From a checkpoint of a small mixture-of-experts model trained on Wikipedia: a sigmoid router.
Below are experts of layer 4 (counted from 0) of a mixture-of-experts language model. Rows are named up (a neuron's input weights, with its number), down (a neuron's output weights, with its number) and show model dimensions 0-127. Each number is 128 + 24 x the weight over its row's rms, rounded and kept within 0 to 255. Numbers have three digits each.
Before each expert's rows: a language model's description of what the expert responds to. This comes from a sample of Wikipedia text that the model never trained on.

# expert 35
The word there, mostly in there are, plus opening pieces of common words, e.g. reg, form, dec, List, population.
up5:072080156081096142130138170133111116139111171109136148125129128128166109190131123116160101117141160140127112106150102134112130116080117134143105129120140151138125132117119098098089130102104113088122100160149136094156135157131150131147145134117111090105101152117138152130105110061117123085075133117117193134176172129136121121140134129134126123089116146146146127096102135125102090134114
down5:128146136143126093133133168118179131107120096114134129114155108143112121126114123142100126159059114139162102089131090128132144110147128135100067136085134180140119111119112126157149107150087123159167164104149123133105151101120137117132079119156108158116112138114178154100151108152135107145139116108120153137066167097143141120166144157136133119138109103140086138107142116123111147071136
up6:111158161069128084136130153122150128099119104106087124115126181129133106167098118163188167135102125165137145102176107110127132098127066107116136154120121100156097132100089102161104137134179123126127172134130134133127139127136113104189081125158146114142101105111110142164109107132149125106148109126141106170143137110107110114131104127139119121141111139121114112120142075155122130131139
down6:111108140116120148111115085131139182130125130145144130142174127133144081111130122118155122120138112091105113136171094124129073100150152170145104121131124112146148161169119101152173109131118095081123080144109117169102080080160088111157113108130174103109125148144114110130149135140122092152118075134138106134142100160125154122097140087111102114141155115124117111104158125127099109105143
up7:117098104150121137100139105104143150127140119112133131110128115107135140153123104125135155125116171175131144107153114152147158095143110151123074105097120128170099091141127120127136105145139107107146085199085096091127112114119133149123133176122100153125112118140130156121150105151112135118079099108140138163133122117102052101107099118114113178117122132148132101153169121107162139172097
down7:126187118123135157133151136123144138154092171091127118134113136172137126128089140118114093115081136144090125151145135116071099135129134108116131110126116133114139123135147114170177129115135105113108102089136136126114148195153115144104147132137168147165111120135110104115135169147135123085089125112130132109120116200140148128120154113130149087139124130093125113092088116112202152134117

# expert 11
Prepositions starting place, time or event phrases, mostly in, also on, at, after, during, e.g. competed in, In 2016.
up7:108150126138138132177143148161126183110148145122118143118134136101117155129164157165119167135124140115115104114099154106101100151124122102142160131133105097137152107157145110103198101137113117116092143144119081136138127140151138106070112153165131125123139109148117137172119162135097135107130103108144127141122135122065131103119093131094147119160148153126175154158169142110160067137113
down7:165126112150139142115134136110113106090102113147167136144113134161087130090096074099118128147121099151158141130143138097161160118123119085094131152092144110119114166100119148141160150082141102130139139126128130139097123189099096157116159118128176141117116114133117124148155136105114163099132153174125131121107155118181132168110200122143130141096118090130113118120149128121112166098120
up8:134100173109128125127090120111119123108111172106151153121163119119140167122155116118152140119120100110118172136097073150118105133171146148113113114138119139121137153114137133137113109126170077103098110153109115125120114086104137119119109103156111154140168075161087135092078173141136142130121103133157099119132116120103154145130093169142133138179136169143119119152119122075092105136168
down8:124079121143154094127167119112140071105117119133179099144153141132139103124145167146109129134120137116140051154159165112177120097128140115166165133120124134062105082146106132115107127153153134163141157098150123111131153144179112132145163117105134140135109138099146103158169134122103112148122113094130147159109102116147133101101141129117136116098138107133156117079126151138115125108103
up9:116123139071118115150108098106109148121117152148154115151135132150152128081182107160135129109149115137167103155157125083109122087117131075132176148159102089111136088115127136146136111137145111094112091198159126097148126117120154094144116163124149091137134095121101116132144115134106096119140123160165127151139102125113144109187101129143127127152120111142122130077131159119157142101123
down9:099141137160128150117121126116127066155155127110121144105123161122109128124142101109113120128146130153133121133135122132179157206093116163139127121146149154098143139108123096139132131119120142123160098112103121145147122098140111150122128128108121118170097131120122150086138190170146132154123203105122148104104099164155136130089132149098173151130145181164122104157111109164128137158123

# expert 3
Prepositions joining a noun to its complement, mostly "of", also to, for, by, between, as in "part of", "result of".
up7:119155164146135166135081096102158120115099110113113147115120151105149094114115098083083116139124105119120145130164090147118147119094098133119112118101131113118112115126169113083119149137138185129129157180174104091138146121159116123112144118112118096170143131136140160114111167132099149094119130092142147114156167130111168164160162113150146164142106125091109102102100107093129127134106
down7:122105097133135113139143116143117147119151155161126128139180076167160154088089160119161154134125124150158141131166125084132133128109143127139110101126087140084168095149134127164103105138149163085176103057128127148141149122101124119104137124101127161125137140104131102133059136125108090123116118143137155114125112141131124155108097152139104103171142147120111135145133181117145149135149
up8:126139145114135141118150150132105122106133104137176079127038151122138153103136156108140096095100118140134124093135111135163133145125131120136152181093108132137080125060121166126116125116121102117090082113143179098111123137152107113151076123108142136147085135131114124128123131161098153139158129166119121093137112087143138129110084121158114146122100113130151136124097134165126154118132
down8:119129146119134124146136094114144118092109137116133178129137098108114090160139096090133121113136150119135163163112121138141140106169132104081137076112134124144130161149131094089156123131142165141146125093075111117127146114130130156090121071124074125101123141111195130131146106121157124135153134097143096163172127153112122158127128133114176111165140093120174113110114114100132086134105
up9:129082148154142143097145149107108156134112096086159119109146142171163122115167128097158166171146111122174115114115142082161149122111140117119117128126134120129120130110170120132136149108118144136127114139125129141103118181111117138097167152131172154111110143100116121147097121069133147152135112157119116114159159135089099127077139154150195136130123103097077160111161145145121140147133
down9:153092127102133105112125141129139110130124132147117176148136100101131089134143080155082151155152110162165128134102113141142084102144153106132113133161156113141107137171101095127159125112072158129134128115145155072155152126102147108148176157147082144135120150115119096124132138148140096094158118146126144076083126101116098121166114131149116102147137141128144118130140106118134194130154

# expert 19
Wiki heading markers like == and ===, coordinate digits and ′ ″ symbols, line breaks after title lines, and some vowel pieces like autob-i-ography.
up3:139109135100111125142181106140127124148138085119119121175140125119081111103147091133114124152160131109128145145133121091129141149116175095103106150120155151127168120191096112119122107122117151113162127171098103135119118191100107125155119112127107108138147131113103168098103155138106162079096124131095158173135168133133121100093143127137165152144126129150103134116101135116127179095099
down3:133159074136102129080151122126117151142087132155115131124172152125120090182083072163143091131124132113134172162104110127102147070153158094113155116126102156146162149129131113160150152131121107114113119069105127130159094092121155132125114108153138152163129104132094126173121139139127121123141112107126083136140155142136123133111118150118089132136124113094118121141130085099127134099162
up4:104182138135164137176158150118148139151129155152123134123154136123138115136152124176128169165151092171132108131091151118138108143129147118140110129142149147104076106121112158143139186107174163104108138138163121160126156118138136101117121152158143100122101139107108133142097090125132116133126107086110114100144152147145107135149098165137088119161079145104178141124138128126124098103071
down4:116156132121133089081149129138161093107112112136096163105137126132128089127121153102113119173128170123135106121098114125186098122119143176141114141068089100136161157117135128084134132163138139126130143127151090136120151141107138131095157122109180125131103158144111121146126139105149127102137197142150121117141101117146098180112114136124111100085116106124195119114133101127136113140162
up5:103143102154154146117142121141125113084119152086093130139126130143150154113101102159105129116140113170134076150103142115130135112177113131074100113118153160109108115101128157083152163140120143138097143096112117098131119095141138109113155109147092098117143135110161152173129125122089131165165132151135128132075114108131149159136121103167188146129137119099121116077108135096119082152133
down5:154106144085097091120136140081123116131153126113141146144118122149166134114114111147164103161158115110146140087136119121155160096113142145149133177152130096087140177124098121121104137193111160114142128151092126189129124186127120169147103138124170141174105143112122120102110163147115120080124168125121171110143149145098124100123121117119109153134114134114119146162160151136145122108137

# expert 2
Nouns naming places, groups or topics, such as village, town, area, species, career, often heading infobox fields or followed by "of".
up0:178133140114141095104104092130116148113125110088100106162142153115114126149120112148138139081178134143121136117183125131110118102157139086153133083102122131177080112124104144134148128142135109131148154120108081086065138160125147115106136170130159092126104170128098133126089100126126144093162149154136129096148143096136124129115131152144091111092118162140108130127174140118095119133124
down0:128151117168127143149147142141110095156168144163128150145154099124119118116095120136133082171099121104116137140097073113164093119131113112106155126150151149134146155158135140122138118078131151155128113138139165148146149099139163108118130159077149118136144103151173067108181157153143114175091079128143112123151114128127114136146134149140173168135138136154124125124092117113107097102109
up1:100173160135145092109113098153146045106140143104110087141100063135122117153127129084133142106118121159122139113089086132116117130161151118104152097123089141095138131137138126114152130139139120105180127138096142147144138127142122132100143134119135117153110151109079146124082151104154091136150177156175094117084145105113148133141123148128134140134172144155124135139100117100103130121113
down1:115156123143109137135166129141094150169117141155126147128106140144116140115129187110125079143121125114134107131178100097163112131147122164106141134152111121146130126129127188124120088099092133140127125116086098135131117171140135135146089113137104127128169142098133141141070116167137103145140076101115153096073117097129121112135104080138137154158093155152143149129134121144063139106145
up2:139136101110104109137160109160127149127171147146107131094127105150144089123199152165176130118112115160125169123144171116132115083119149121173117113140145117140108139105130121140164116136167120136112119095120143100162126127141123120124097157139115149147147131110078083105119167136136085120112147121122106080087106163091103132152127139100085106110141113119085094116120167108153132152099
down2:124151182098164147073158119095120128122149098133113147127141119131086140129134122107128127163135111124119103144122090125090147141137135078090165119091145137115156131120135139135118113141113107139138135150176117128125134124126121104143163097125147091163142094175166124122168125108110158134143118110135151136156144142124144126194158161136148146185100160155184128112132105135145171088163

# expert 44
Opening pieces of verbs and abstract nouns after and, to, was, before -ed or -ing, such as dra-wn, man-ufactured, en-ough.
up4:111103116098131178121139157156164095145104120121115139154143119109150181193148105131106128111140149158123106138105095135116137139146109163151143133127161127092108145112135101146163142144136106166144138143155126173099129132169107139123121167170143155102112129089104091127130081103161098118152120131116166127150109107137106143104119165087095103119160095129113091129090122117090131130084
down4:095121113065116144137086129157112082096106130144071150128116129085118165135160140117116140099124154119107095149160098140121117141117134098133152156144138128131083133102144106124166128118155136104108125154104151144062171153137106154166143098128132119163107088126192125138081154118120135120093133144113151144112144117095150127114112136142145087114134122108133105139093091100104146128115
up5:117101154114136149074095132110094080134147128176137126175128119138113151110137161106102173116114118125121151133104127204145166133149110108102167135116123130094125145132114148105155121126137106145148129169116141139116097165151116126114139131152144107141122117154137127114094122180161124123123137114088147090127118131169187099149158066103110126152109111138138105104101134167144108112161
down5:176146119127117114086128157133132156123137122066175108139134154118116191102096099173091093079135100093114120105141142117134119125134143134152120098117106106128148133171123113135150112109102114157165156136139140156142154126171124152174115187133082129140129102120144094136130149098145161113109160133120148097111127140168121109124119146127149081150115147145120134109162121153093159150133
up6:104112165167123152147141112136124150121124090105105166106137130125160084094159163093149133123114119161178163133124143131124155150092096126131116125088177142111144099116137105118124094177087083132136117088156125116153137153107127132181102133107173119146096066111130148087112150135141132131143129114123095139108097151144089137133137147126128142124117129088139089112126103139089145096127
down6:130145101152116120153127157134100134157152197124114120125099121180132145126152127126147111129125133124088095121125093116164138160159123112127123133133103123162169145136118149114133172093155122124159165148121126143109161104131112111086147135178121145109128142116102069151121121099122097174106147181118172113121134085106093081132106120152158119160108138157084157120113129101157131124150

# expert 63
Decimal digits, score pieces, percentages and unit abbreviations after numbers in stats tables, e.g. .5, –1, %, km, mm.
up5:095151104155161120091122138148130117115145072124152133087120100140115123171122149148105077110132125159063163133149127115148111131123103176157147132151120124121140166138092162083114129139122123109133125144169122090096156146160105115104131135108137140111129132117113116165129119147129119095112167154130167156128136103116127103152113143167118092122176103186101152165111170107141110138150
down5:116133133093118184143177123124133173119126159160120124167131138138123105118080169121149143165149085130172073112143098128082133155138149113171142117107176140139112102144141110152172154141168103112105137139150132121147157143116132144123124140085128122119098162136115143100117088103142113140147100125120118098179099097104171131113144129126154151113095153145151119104132088149138147148106
up6:118129133129112098148081136101149100134123140125138114142100112116174140143127131103125101150129146133103179159116129145128126159118147110125125103119161127140120151099131130103122141076173175146103143186111142144112144154109097125142111081071159123087145125086110107143127144144065114179110093129116147135152131174096152117114153108160136126116165159166129134126149169125151118167134
down6:114103138153134104087141168115155133154120159124140120132159086089133125119137123171097121124138139098204114088170142137173117106178116135115104108120132112154137126184135098100134119165133076133142133078150140093155107125108101130116104090129120116129110123139106119137134105155170137130130137128108165163111160094143146152109086155109159138113117133129098077146133100143108150128113
up7:110126158127130110105116134171149144134130154173156125151111169115142108133095107138123149117169128131138151106128110110138136135151138142157133113121112109092100143091118192114141121092119126090115194094128113164105111136106156162117112095158099112127146131146143151133094181107112147178129143155119151134108110118159170146152158125108153179129140139118079182153128151130086144121142
down7:141087144176095139120135127138105136079133120135130117087164088153098102144163150095141113143111123107118147171140140156171104115118119133106111164137126157157167131158132062139137110131144138136118159134143136147115194149116162133118148137150139125111141141122114072120142149118133156127140113129135104164128130081183129156099089137173098119131129153141139134164147164153156155114099

# expert 38
Pieces in wiki section headings and infobox field labels, such as ==Services==, Personal life, See also, Place of death.
up1:070134115145097136117090160111152105122137092148126119132157096129126183147128169134104100146131098134146155152143133111131129117132106105089091137110145103147173172147112141097173155106178110132151076092151110086163137122104174116134100156125165064112105135144131153108115118132142166124148127123112137134122135086132118104091129129116115136133110097132127122177147132153101132148118
down1:126109157096144112095152126105190145139111133149116121121127136054101162137136117124114136153128155097145111117124136100098117140139179149151167175122147125107115080128128170088098111176095064133125136176170129135111124147110129127102139137138158155138141108135101109114138126133114150118133125075126104104097140075135128154145160121156162104136116146113113142090118153152148142118127
up2:101100110136108143138174131080147103127178076140086142106136091122141145112150164146159129097146152142118127131169088138181106132113115116111078163121070116120100125104093122148130114092097129114139154185121110115165116115131126134134115114127134125113131135141133127082123149123143115126121095129160130069098084149113106149088109154135119107130118139122106138133152098124092108169150
down2:123111120146124109123103103143146175107102122105176099124145123119110100142160126121091122123131085149125104125114136129097126123141119113083082140112142131137162121166122139156135135095161145129107130076113180069087084100110131147178173148123120126142090112129132157098168111122157158114148143109113142118090166175142152113162156110137101111155128092095119118104090138130131105125134
up3:148146115140139100130135089148134073118148082160158121107146134116137116133109147158166149128119128099133163161133140128113146119140079124119137105130082140123154116118077111123131147113103116125132137090148104106165139156139135153124090136055086151151152068173101129137119101083099124121093100081152125145124121141111170137122116113110142153095138137097128161172148134125115115117099
down3:134133119100183155115137148083153119104116152124143096139131118116126106137119142115119117145140123094090152138148132070097122114138137127139117117131185158095128136183118107118119123157134159115141128153118137154127137129108141132124117135169155100082082177111151125127191172139145107139156150096139152139101132116125065114127159136175104136171167106133150135117167119078140140125110

# expert 23
Nouns naming a work, competition or organisation after the or The, e.g. film, album, game, election, League, Cup.
up2:076150118113111142119114085165128136147125145125106149106130120152143109097123119121083127161151113150135160156142164168123184149078137098120129144084127152153131128159126116173109105139096154110154137133103125130113161137167107134143129181109155116133134145114105113084073125128151149137116154132107161152126068108121118098146094164139089107106148109142135172137166117128106135105120
down2:199136084136141159131117130122142144136128146138134105121137147101140121131174117113112157077135127139153139125098098129128106108131127124102105140126137106095166127126139145136057108177098147110136162137130138126120119106124149135137165085130199116189114086110133105132135146104100133136111129122160123125173136151108127112151115107113087083122123146108122154065146174144108138150126
up3:126149144124149137136108154133165096132122089099103143135132176109120125156147116159126115137126168091150133137087138098115083137116110166132155174139145129151128168156131157114129104162125165146095139114098107107125095115126117139141143113109153079158168127104098135109162112111124172136171118154100099127141148154112123154162102157155101129125112101117111096131125135151189197133119
down3:167151122102075164110106139158145118165130130124137097093102127158118144168111131122123131121144138098092115115106123123144113137139127127117119140107130131126089162101080137164108115128125130104175148083125143160113141131108115043119130124144144063129119146118088072135159111127149126144131099137143152151108140098048098131131138133128133093144154124087102140139140107110124130141104
up4:148114124150152173139116134112179089144132132145107151146124113118134124132125171120121103158139096131131155122103087118135148098078101078117130121101115154104139153101106124170137152126101097137071129106128158133118137172109149179175124146128153145108137133112156118132200122102098148124119142091145129143148140127143147124063118134163143123151169105140111139108155127094169139101120
down4:109169124113116105103147116112152089123156117086124123126085173128137137157125150182121110161114123161076124090162107097082122137119143166140115112131111107139093138131098151147153148130127117135128093088143129119160118103180123115146137142122148106117097131159085116097145116128164126196097142119115094116087158122148116122117157117104120126103162129117112170106144162153124121077131

# expert 18
Stems of common nouns and adjectives after the, a or an, often completed by a suffix, such as public-ity, dr-um-s, instit-ution.
up2:121118113147151176090121110141149141114102130137111151126128110116156093129112139125079118128140102134140161105095138177144161119123123099133133112194138146106087156106167110127162088094127130092129123163134123138073152091114161128130147175172117128100135103115096194107152126126128122143143116113178131093151121157151110105148119112109139138114137108136150157123168148130157139080113
down2:133048110104141141108158112145108134134102143105160150154135101079175080116113109107107128121115077125144148137163104130174126118138152132103129127127124105150112099140107129126139123173110141117123131064085102100175117098131110127114084147146159107118164136115093080108132111145140146139110087123153144125143121126122107131134177124102148088141118143094117136118133128172123106101145
up3:110154141135127108145098150134175155108147147143149164136115111105120120129101120112129109115096135126156105130176129086144177070122138159115130133130155119131106171130124164130119107174166129106137104188146118132164108098151117176153097137178107139176134127126103115140113105121134158122129100146098139112147130079122176148144120132096155125115122076132108095098140155136148091152140
down3:128165135136163120145114162084111147154148071157121145144130158132147143134143128099156152137150117076130154128093141180116142111121129153150140088143142160190063124099101150124113097129123123136094143156159137088130096118142178096116121101120124120129111157114097115145123123135140139108127111133135137136134172142131124142127124149103171053140136124127104100113146108148145077161117
up4:130146121136144136136109143118171105091133133130138135147164127139137160143131197141117119158140105132107089140137125162172116139120113131140159099081141189165147192095108096125136147132159097125164136139133099108135124123078170138135055128133139136091146117123112193120175104128122150140102124148134159131162145106140151118102135132097108117119148095099145129109130128104147139146125
down4:083129198077149107115150120073143141132127133119111124116139185120139104151115166150145101129153136138140132081118124130097129148160144142103141127159098138151129114131091115166159142155111150107168116103163138154139111115130091124118131117116111156139134089116115121145092152151141125122088130106085175092169162140171125130139145135088127167121096122134106125100133154135123073142145

# expert 54
Prepositions and linking words after a verb, participle or comma, such as to, with, in, from, during.
up7:156127092107123133152151160067142104194144111137142128093115092110142136134146124095157106147115133112126140119119151131172127151134172134159173107125131133139147140152142128138107153118141155123148146117101086141118171126069155087139131127138088104102123097093118119125147177098126149138104135108104140084115124128121126098122130156115107167106146118166110089103128090171096158163144
down7:141086136165129136147133113162087112113098116131098135115103155098106118094137133128118178141131105125124132154128114134114163102127145112104089177142155109186163118124130138188132103144135133169129151114164147122137099112153144163119117121136145132155176116127094130158160134147120092105130093119153134078126130136128197130097127110141155112118092103095165121122157160155122162093143
up8:136098210129073157100155117117130134135140130134122127107129115112126145157131160120141151110108120116106168105109108116129126149132139165108138151106088134127180160125157081140131117129111150126165114138132174118112106097145100114096113138129126130165165118140107117170143180137156107130155110164122089134110108073104147112120075131113111102087151136116176153118099142132108100145118
down8:097121117127118165109126169107162147168117137135146123102097135160122112139133072103096105102097102161199100134089151124135112079112154098104141097102113115127130091114157125151164119143098154164126136122127145147136148123118106141123182132116147135140165110084129106100149142119114139056119169100105136146123132146103152111134148158169142089122106111141143133092131153142131128142131
up9:142169135149170137144118144147166162096153079154109110114106132103151151120154130151113124120117114148107132115127091213104161140122137096188129096094157145154114131159152133122122126116150106097142137142135177104109128112122132167159137134133084104126096105191126177162128114166113119104099132115098149130172137145120132142144145107147104129159123128114146105107132117095154126121143
down9:124117140136072117135154096088138057143144163114131153096140144168131123156071070122139153147080092141176125139110131128168130137124110128087139110120104087118130159147147175091134156131122185106128120110122100145120128141130112119142124118118150159129152165111163109140103134104174137141166168139127139149116126118139127109153089159106125107118139123169128103128122141118109117094132

# expert 62
Commas, alone or fused with a word ending or year digit, in running prose and lists, such as this, position, 2001.
up6:136066137117124108094157105131088132123114115156088146133154131153131154131117140116103131117144138151149092122135130103187178121128135119120144184127136148129129107083161104112107131147195092130080077125139139107125109109126161082147175079162129114095114132162138126152114110084122141117133133127139151164142164139151092150091127121153112116160121144142105123094119146146109127132125
down6:111182150136143133187135174135143129103116127158159153108119140153114140103151135113105120152141100139122152141113139130067139131110096086127119103088154137121118109127122093148165125096132110131132122126138141133148152110160115165131130152089111103104091104137168156123105123159113140132105138085110126146081084142172133155140128128153152111121126141124096148099186146133104139086060
up7:116139135157123116092143119163134107128127102151105126100145097152165132108105149141145078097120125132123163156113114114122161126095139121137129146148144128118155116137108126079110123109142068097101144163131203128094101150152097117119111160110137154120143147161123137128116140099098129070123123159089120140136122117145081144103085157091098138151132147119117134131114092130149066080115
down7:199115141102130104135086141154156135097117169114162117103121154088160111088162103104093098127180140119124121181116121150126075117123094148090139102150106151128113120142148137127135130105112161139150135110126107112144114106162114155149102133130169084125192160116121136145133167153173112114101147101122127092110145130120150098138140137132147099131128153129124152141104149128111124168138
up8:140123142168097077107127112113151111157077143124130094147101111119111077117156126148119117131180094116116139095154098087179125122128121142143129129152171090126132183164138116109101124116120125155144115125110081120167138117125111117146136097107116104133151097138124137130137127090127156114164129158147090079132103127143109101147091132145126136086123155203160118121111135125153147111113
down8:167117084095103164083119147143103121117117150093103148142162135126160157189101121112139130135134143145135124149117092146116139176133137129113144099147118112137118115095122091096137136163160135141105130106148153100121084087157108098083110099161164125133122161098121151135110085127129132150145148094168144110126148129100166169111141141135087107171088140106110147124146107084140126118125

# expert 37
Country, nationality and place words like American, German, British, York, Zealand, Republic, often after the, New, United.
up18:145084119128125137121150132112136122120076151124098151150161118113111166153145154118133113160089122118100147130077136110141090133165138132146161122081123127154124169186085161100104162143154114149135154118125105119099143125104169150126139106112168167163112083134128126167120152130129126110140132123156132065125094170123117079095124143095139156116122159165126123126152131129144096140111
down18:104122135093115143106087138088130102139181125116126109151136154139115150125135093118128099121125137115158119143151126127101143145128106120072155146163127153170130112103153108133123116102112128118111108147132139096148067082085073092097099142126114129092144157081121110148150154119149123150110140125144125156142134143120166137115188112156134108142146151167122117106104071128086127173143
up19:184121095091141122129096133154154126128085107160169123128139114122138151135147144174106152146124157149114103137104140155146148126081120091151130178090143151105144159142141131124150128097111141139134055147099172107112143146122136156115121140127107104159141150142101103153086142137097076165109133142149117120085080139159115140119127153149087096133115133147086126139116146120091129121129
down19:113118088199111119174129100121161126080137144138112138146124144103093105149151163077112147106153156141149135155156165081125143170114111127174162163158168091143159103093094141151122126151117140172153096110134107142146136127154122152137120148083145118105131134150116135126133125118134132131156178103093189119119120139110148119107129122156155132138102131103090124146113148120132119142134
up20:128124133143142157141122122144097136115125104151121089164164119109124098108139182160099116143166139113127126108133094139113098139093183106153096119076160136102123095102111158115131158148177132141117121105156132159104153130114095140164108090113153124121108094125130146155148129107133112126112125100118165144160142120151136102120094104096123149116137122133118088133126183052083135134158
down20:144135137125127123112113123147127086155146121142099139110138144156140155106128093107141125118133121111101094132124163116141111101172131088130171105160066097122156134124167151083105118097167174167141117168115105135117093085132141102110148137137077121113131165090108137143109110127111145165138098104155104158126124081100107142108147175146133126115152159122102146147162110143178158135130

# expert 21
Adjective-forming suffixes completing a word stem, such as -ical, -ic, -al, -ful, -ious, -ional, e.g. electric-al, artist-ic, power-ful.
up2:112067075128117109100129134151114117160128098127117136184120137160101188114160114123114134143149143169116148144081107120206146137101110111143171137131085124118164113108120133158086148096131130125135095145123117116117132112175117111136156153117122156156083142111132141110132112175117111100151136111126102093121140140093132153132134134122124076127113123140116147073099125139126123152121
down2:131094156125143150109161127099169125173157152129112088114094113109149120060125127144117142104146156093126161128164097121118129110102155112116120131136097139098129134120143154153145127139150137094089125092146126148125096111143125172127093152183133128158133111088132152079080134165132137165137077139109153127164125143121138113108158114099146135144175122108111159103140125105135143094092
up3:080151175094100142141139103119147115167141094161141096111153134144078121142103089177091115102126133135173130163144138133094148135081163101134090109084134137148116134125106153186119123124107162122120105119131117150113123125153108139140153144138161103138087128108091141137114117115100165112133122149098117166163126147087133130163133159179118138098156099118110167108118130129117116125139
down3:119112085162110135103121133171103164157140099083150153169121140111118104107105113121162137076162107136139151138130095121141146108114072145138109093149128094185167088101106156162112129119099116141111119097153130120137119102137124122135108126162135090147136090134137146144155132135139138134100160136176093071168156115127111124173133068120139150132128132136143131108139127129123118100160
up4:130166145117116074097132123149132175140125124133092159133151089120124137174125142149115069150124142157131103133097117117106110105150132169092160096146125134127126148082091128145134161119217133143137131156099151165103114125149116090110127138142120126112130082144112163151117109125092125128112136158157101116085109130102119144164116120111107133126090101122107088114142097153129152159142
down4:131153073105118129136138117132208136092113086093155145113160107142070172152119099148120135111114127135120153096099160108146120100131122130147136125137091112179113153118129124114111095133115143135205116136132125170137132140069150094132115139118135157136122136132158120148137101157153102113111115149137121154145123143200112130090101147131149138127114137128110127119073137128139130127107